{"n_layer": 8, "d_model": 448, "n_experts": 24, "experts_per_token": 1, "d_expert": 512, "d_shared_expert": 640, "activation": "gelu", "moe_layers": [1, 2, 3, 4, 5, 6, 7], "router_score": "sigmoid", "normalize_top_k": false, "routed_scale": 1.0, "balance_loss": 0.00139, "balance_bias": true, "router_noise": 0.3, "scale_expert_input": true, "init_std_router": 0.0184, "lr_router": 0.000571, "vocab_size": 16384, "norm": "rmsnorm", "norm_eps": 1e-05, "tie_embeddings": false, "optimizer": "adamw", "lr": 0.000649, "beta1": 0.9, "beta2": 0.99, "grad_clip": 2.0, "batch_tokens": [32768, 65536, 131072, 262144], "seq_len": 1024, "train_tokens": 549100000, "steps": 5849, "dataset": "wikipedia_en"}
Below are experts of layer 4 (counted from 0) of a mixture-of-experts language model. Rows are named router (the router's row for the expert), up (a neuron's input weights, with its number), down (a neuron's output weights, with its number) and show model dimensions 112-223. Each number is 128 + 32 x the weight over its row's rms, rounded and kept within 0 to 255. Numbers have three digits each.
Before each expert's rows: "comes after" lists some tokens at least twice as common just before its tokens as in all text. This comes from a sample of Wikipedia text that the model never trained on. Tokens count by the router's weight.

# expert 11
comes after: "1", "2", "–", ".", ",", " | "
router:111161141156108167165126083091101119079089053104082129122077170118153157143104140102116114170130167111148138132183120145094178141160143140091101115086128153165113086102152137131129103131146120091178071121156164113156090082137152160121116169132119124145124113188171141136113167119124105143141117030150144105101090126126066101067120142189
up9:108081111117169092086224135148147088102173130180177160173132145096152137127108032092162132111121104119154139148112158075176121113170115172110095081083103134123127129083107127092169114121136135086132178079134109065085112137158084120058112108079063145142085124175131154150092123131044127106124114092135151168082141112130105141144120143079
down9:110089135109118131105106159156156121136111079119148132150133162201193135156165072095159139122174089087148141065108154050138146145154155202141125094158165124103155058117104141125172123140108068083068159113119086097101121155152138136094118114132083114074122080063138123155126090153063083102176010097131106153116208091174116116155095119159
up10:138077148159162147168092178081139118193153143149164143085128146129170144107136148163188142141140093122086072152174148105098128130144157104082107121073151139109138078088092122131122134109127148099131124197106120171114108095152095142148106106123188140127132156111129135138145102114098081197171135083142090140155155136112151105101128110115
down10:135138157153137123148114117146139108063093101109136133142141147118162123136087122201147167089105154130145094075101104113107117103204175092177188155116124111097136129158136111173080132089143152075094125151130088164175087106158117192126121093125052171162179120129097164126155100077107109118158190140130102140081161076099112092107138136172
up11:168117196122143161133128091113120122134135079174139166066161102174193137125102147109067177150197128162122145091164183158160108133142169140078128128117131129112138118162135126119076141169187159138119088128170129194159106113142120172145132173146109163152102156110133123175136100062165094129193143152112132105121184147110129112091103100103
down11:166103127106180104138089140119095165131106119085123135167128195097140163123091143143116126101114150156204115138143132122062124107175153121091186162106058132132148111138130142108149159089169123179089161187167125136094122097135072137106140138110121150135149107088140196108123088098084103158105117085102147075123169115141081068170152098103
up12:135102126146077130126145133127141082168183118158160140127144101128197117126120143146171203129205134109150156153184117056156095160061138079116111131118222130118146153137144164156069136118133135136092140136133124147108151128093132090124148125144141113186118126079131089113112131145107141167163118192102105132139135140133159151114178155106
down12:163127068136093093120171202145140080083135160141138121128132096106121120094120118120119127145117070163115135104124151115179055099097100175135122107119036132101164180152102098141141138180087165116099173057154162097168111106126081086135108116147084090088127096125092157102095180221133174114129135115125129137104104152149172093139087119111
up13:118204121110088108144142177077156170123149144108108082133136138190125145083097205163130062153133137109151101111099155067111160128099183164121139113072127123144111132107180163100115140096122138155141122190124086170117088147157134086114174109152169168126171066157108108142113131114063083145127105140127098094155134093086114098062070188121
down13:109121185171144117166112106162146093160110108118103133055105063091175104172075109108090129102116122189178136119069168195169160197173122153129174148132135214142197174082043088140129139118187102116086102108140109125180184120148156184159133159130184171151145135112121151171131098154137085071148105153138135175107126093083105135120155100119
up14:123202089186106165160176090123193084087088077173106154115107167118132107128112106160149185159204100135091104117139110160096115141076090088118123096145160064122084138130088174066147152140104129176079201066080138101149164106156139119120113181098126114160075109121162088121141133152096093165121097160065167171176133130155106114106153148138
down14:096140132110119124120152149175193142192134129085117066119191151097053151126162123108139107136090154135109133143106156163091141190148139155147143142111059148100158143084176096190134124150085065127091155113139122118127126093125154122114174055091092119101185120150135116145136147142155120128089118117118135122116086147155181069186080132124
up15:089091101085119122133093129125122071090144161177138155111140096081121129035156117102126145177130118142124120168108162082188070150144137075154107126177154158136146119190105123090129142116155115156144109164114108113105139106110093151128114129122176208133160140128128146127044129169161152171149157068176141127126120075135170123152133221166
down15:146142083073069176094129137124125130074119170111136111107185084117066135102127122094156136109140147123075157128088150091142101157154089071125157172155075165119137128178150135087139102171151122167119151153145117171114167133134117114107129164059157153095176116157095070140116115138150140117174145148148101071185130097097172135149128147150
up16:121132115167067174164111100146177167142187085123108074127172158153117111156157130150158172087142142135120099146158083090136153127149082074133111106027142142156121121125053125100150131070043222119130120149140080156125145111116140104107158128146146157124147102156148108131135131139171100140168145070131113144137178141156128137108138115126
down16:127116168119050173104056133120145112125135131053115164126066105182025119106145133125110159141187135115111054117116077176073143215141127137107142171124137150116124126072130129083192104150123141135170144153116138165100153148119116118139113097170156183115167124140115105088174143120092135130182113147076110127083092146106099150112114149134
up17:102122157132099169135118109111146207129193148078119115207176155106128181072158183141221140085138120102086115153129102081120126099159074133102154153117119145128130128076087131105132133102048210113122117122093097081139143158158105082129115158126168119099100168184161076113120134147107086191112160105127089078126139111073118095150131123070
down17:147096115076113172109072143119069117123112144095142144063113127121068166165175183039106078119176160156145127130145101080104138198165136136129180141115141082077131111135087141106157086086141120112115108120127161174189130087134151115123101098181175131111202168124157137068138105159132124123217088137116147092103132139107133101132101120167

# expert 19
comes after: " |", ")", " |  |", "\n", ".", "=="
router:157125122135173133141125150115129065056072113160142172148108150145137133125116138105127153169133114139188136101154098102148130068118146175121106149098124058163092070099109091094107138150188107059126105090094105133192126171131092177076138123157122181136131130154083211113113158121183153093112146030220068163165183180111113141136141180173
up0:136119104111165145099135130133127134164123136099160131179110174104149176142122160182168157204164137133144119111139187093160146136129102142131142169085171121084099101123088150158126135137083126121134143133062174122125126126123106097094129155133098170175142159086181174227097134197117126118186099151127096107071096101137078101112119083172
down0:113183116102192137033160139120132117179122128042173154118097161144188149154121127151078145102148145142153183112139120079095138101102118139126133116096134117069075116125099161111087123077174159095106121131126044089159149141119175150113119146112157037171138121123105115167081135166076100092077156182056115103091132151173116157125090082174
up1:126150135140111141106121114081142142085133082088164117088138144175121105099140087139118087153070139111105176110144124104118092153149106134122108126123155121104090239196116124040151147119084111096120117133113131031077103128098159116124137185138101116176116100104067101133088162072105104093147154156088142098153125109101191095106166182118
down1:103090092081089159119141135103088119098152144083158104108118113184212143131120133112085102132165124149134155164107084161130075165143094131096159156084112144127114164095123144112134184117160119133156067109110117102127137131079176128140114112138142143135112072148095127149155137139145128197187136108131136039106112140131078128136140176155
up2:079149154140152188129141105097124096124131125129168146231125068065127157142142120101155161200096143131132129130106133154099138131131164100203120140139138061148127095110131114098142118135128104093184126092149137121152150171118077133152131164140155095082070141111151228185114103117134090140165150070139111175149163130127139170131138092105
down2:147164113122138132136160123059126085156092095109079143159080075185123055099163090109135115119165163169109166172148108086142173119089111137145115114099186151132078132109048118088142111074203109086081108143151093138137105090173171150128090143128109120128104105197158119111116121120077068165118161092105110164191149141149088110106153143207
up3:131109112135095137098147208124109131099129119084148135112100143148155138163162157119151151097130082176181110086132158173085103166133106157113140189182164111079150154171178136145135142051109063127142167120162191164145125135125152132159080160099103105113138132088124175083075136130157124102120195105104102141098179164163085082087133079122
down3:126183162170121155131128127159088098152124115131118105157138167143135163180098108069128101158166062117194127108116143138123104109148146097121175125119161166132115107144093178161111143101083196143103168129136070113139123122108139140102111187159095089211134149109102106121114128109166130111131109177110148139131098081155117080156149094116
up4:119139073191128071118152135089119149130129196127088116169103139114118114109145102143125126091145048100082112105177124102129140107091197147147105161093119124164114101144094138087139069145177103097137120207146117089068122144121183189218132099216134098131121176111095171076123144114122161103186133125142152138189116171152131118151138158085
down4:142122073121132084167108116138165143061144173162097122140175133108089102080179123068099136134146136125133100092107083102139082104114121071086184120075137127120161134161133146107154099094158080107178086132122208170141135148151171101123107122118216054104122126116089139150140072027115135202143185131108164144175098163154082084126156130125
up5:132131088061085153141116128138098160184187113133134169122109139149121130139048102117121179153142117108157096111165109157128190116121130136136072168117196172137119118086140132110158142147126156150166160144092189108092131124158171132121156053126104126067146138073097095162133118121134171130145087113152113168135103147095097161105127182148
down5:194067160129151167093161169138120182099095192156115134134096137139103083127144110132143129160185134113134091119120170106146133190145102142167127096110188130141067114126149133079078106165100183099125172098117121141134120127134109122143152168108089151049093129110115204104132165179178197071070131076147101166105190115078116142109120134126
up6:108213111112110120147089116200154160124180089167124082107145143110102139138063187123132100194136133124153107150165105168113144103104147157122103151237095090114085118117157155115110153144076135139152093158161115177156152085129143125124104152195128096131106142096116114123149125134143134147150120156131088124045134108123121082145115101129
down6:116152123119144199164132144179126147117111149104121172129077149171093139119128071140096149144135089166132156056118126136188096154153159095122131165153099143080135123103117094167141095101147150055144140160115143118111138091155147127136145214096105139112143162126122060099144080165204175127165118082123103111144117138157110087119154144147
up7:146142079127122119116135128151175122140115092157193170177115198166142140102106103146135148118115120120092108118134193130135155123066138169156106145132136126078140121155081181131138080087111137126057154139150216049144147142127170159123180097167136158136132122045168101121127167143095140117119126165129127222123090148135129089069159073128
down7:149104136134165126126114137158133094089132119124128113108172149185160146087159073085071104141103164102152158145120152138053140140152101130157163101093172089153103103169105129081130138080047116124153108162144170130178201184087181080119151142159088114151121084093090108117090159094179103116126113153138125102130095176130107125169110130153
up8:124138139134123124129155125140109111147146129148173177086100109203135126193150171210119111155115098168125146170192184175189104132163133146130133175100116134095146098131122094051169134115099126158081139122098085144098105173135106152132155122110114154158143101121201134179204107160124116138146124129130161132185116142090144131096076124134
down8:114134112168140074189146206158141119115111132184149106128097142147096126108105105175148079170118095171110133196130165138154132128126160127120167102109084157105137175096173066099111134093133181096143115115094123172174099146148139153112128135150129162120145143175148168112160085128114085145119125127161130139122149149149156149061114127156

# expert 7
comes after: " | ", "| ", ", ", " ", " (", " in "
router:140120091101154066143064106110126057062101135116186148098132123107143150108162156159110123127152157151147154129090162103140136092089099165169117161128153136138091153107156104112146151171176109071137124119109114115166166134097106143111134200133096182121139104153142194118145159173166152088190137056124120096144072088143152091180138158179
up9:102077093083145181119111077122161125115096143122139154147190126134094118096128126103090129141163059165154118182164125138164110110081117155111122079076106137122145149138148105099128126102101135151105175122110101087183168141155167137143191149096130116155186206125097091129150177150124173108127152202136104184128179139147096110111127124125
down9:137104116116117172145148119120121096132143179181114133175131101163132095141094116126114165120091057089119088153098149138094084117181088173087138084101187143212157118117101091106141146124121102128121181104136082137148091110130090094150136141122175092171141161112119119128094152137101169165127108164136182117115161155132142159111047105130
up10:117187114179101127074100110117146047066089117102221174149120146141131115098124081121052101150137118114115156107132139127093157102094140119116141196192110107214108157122150117142112135192120162100135128076227114095107107157085135155141170146114161130139105132100123126135134140104161133174173097137167115130174115128099173166105132172067
down10:087135178101124135148120203144101117124119125082119120085087136143112137127119098166062060100162181105103154137155156184127085110043128102144145186145127168127095171075088102150107124131124116117130119143118170095083149106156132170079153089131107127152113127184112182190124165131079139128147136087165162116142131069158087105142161122159
up11:165196123204114159114178124106095115088139094101158138166085090141115153093157116085113120110093079156060120185084081119081123110117148148113119155137100070124156127189142077109145120148127160115119098154149140096147094117084134118151176196154151108140104108148156120166095101073194189171148141120157108099193080126101193119120137161103
down11:152128150056120062183085115087135119153122123132150158062082137125060126139077126103087129100130157114167168159164144129144125187113119104132077140173172176146115168131127128131098073122108136120135109083142182162088148088152134156141094091180144139143139090154168159125148161089106139067153104095176108097111131059156118185154183140113
up12:077178101175083136095139078103099111205124151148159145122147153095100127150061071083115098131117144147164135143156094117143148116106143164151134099100131159180109188123094118073115126152172116176153165096135137084122132120134171097142250110189146153158133120173141124106109127120132129178122156132144135162140102099121108142098101150121
down12:118118125177145152159125210167184098159129145147118092122112096153161169120127168166122194048199186079171146122206129154128092132141132106119091125117134118150085141085064131125166147185125120142108151142173162129139128132085138077154105091068105108151149114111120126135158156145115130130120146132179148144138117133155123107173127161160
up13:203117160152142130070169109182112100096124112130141124093143141174157132147125148118076070141114104093122127115124093156156166064154191153148132088175099092152088084195115066108180123191115148156131111114124126143169141131104138098098157028088140144091151156138136154140134085149125167153133145127149164118132092146110133106160104135097
down13:128112144133128162080114093149156082188117108120123155143156140128116103127142136164070107118141185128135097138151160141118145123136132180180128167132145068134177185168080111142114096115136103148049071115114060122129132096146059118122089118175093078147132127132144142104127118128112170098173118113115150114101184140148163097145123177156
up14:179107073043220109107216145136097204092156152141142108098132153123050173169154124158127133139092083092183141138123151142167126142087131119082140123143129101141123115094097110123161163138090138135109185077121150105057145223137101105109115132145107075082156096089148076157155134148104174087121115127161121095166120142130079128118058066129
down14:122183125105167110107163075149111127161072108107101100119095184131141135127126133125146147085062101148120143043074217156085122101102145139089166135109159198132158116132137094148070132108105138097161126152179143124173140152082145079060162122123111151109198092044131136154118117163129132147100075152173155100173165195178113138171154066166
up15:143064096093095141096160124121128131086081169104141179139178146179087134110053150153105115180118191125133121166167172127108145069092149142118076161145174118073093123102108203085149157147094103186128149101126077103187129112147127177068096238132160151114146112153107142138148119129107098147103079117107098163182148127119153088077144141140
down15:117142170174100136105106122106123176146086155074071144110143114142110150142147122139089131133117130160125116127108157170112164176155161106143149094101107137122143082153114131141151147123074129138111152147112091143123132134147146139119104125084127106149121192184125119168091107115096121166105132133094167157079130107167129091121132138138
up16:115146112084164117135123172148095143139110090143164122105129135163163194069139164129079105128135118134172132109068092096107159135102092138074143144108143168163122112109100111139147128180161133135164167112151111155121112171130192101120157112161101114153156062139109098146088148099100130193136144174111068075124183115070178148123094151113
down16:154125116118175113173072169095127131174119189121129174087127138110118107151141158159118106121100112078125125128129135141141155089102120119108131138165156101134130139140147139114099095119165134125119200121161132126101124130105096124127162093167137122127159104139155086117167123126143068113124106182126098064080134181137094124160148122097
up17:087117186020129139139139166129091181142127104112136123120154140169198204142122148108093180140143151083148170150162118107088147112135083133124156080105148144115115077098126088101145146141126138139188138124130117161166091121115051142127129142134131197147074094152167058128125158159082064189091067149080132108056188088107089136115149152132
down17:191115060105170096118187136107141134186116128099093124137112096045151160111171162121125117061158165123069130099116094152122099123093097164072156196112127126105146117106159118103127101135182055109164137129184132107159087141139123088185129170153124142070177130157154131094135150118123174121142176173109125106136128166066116159123141158076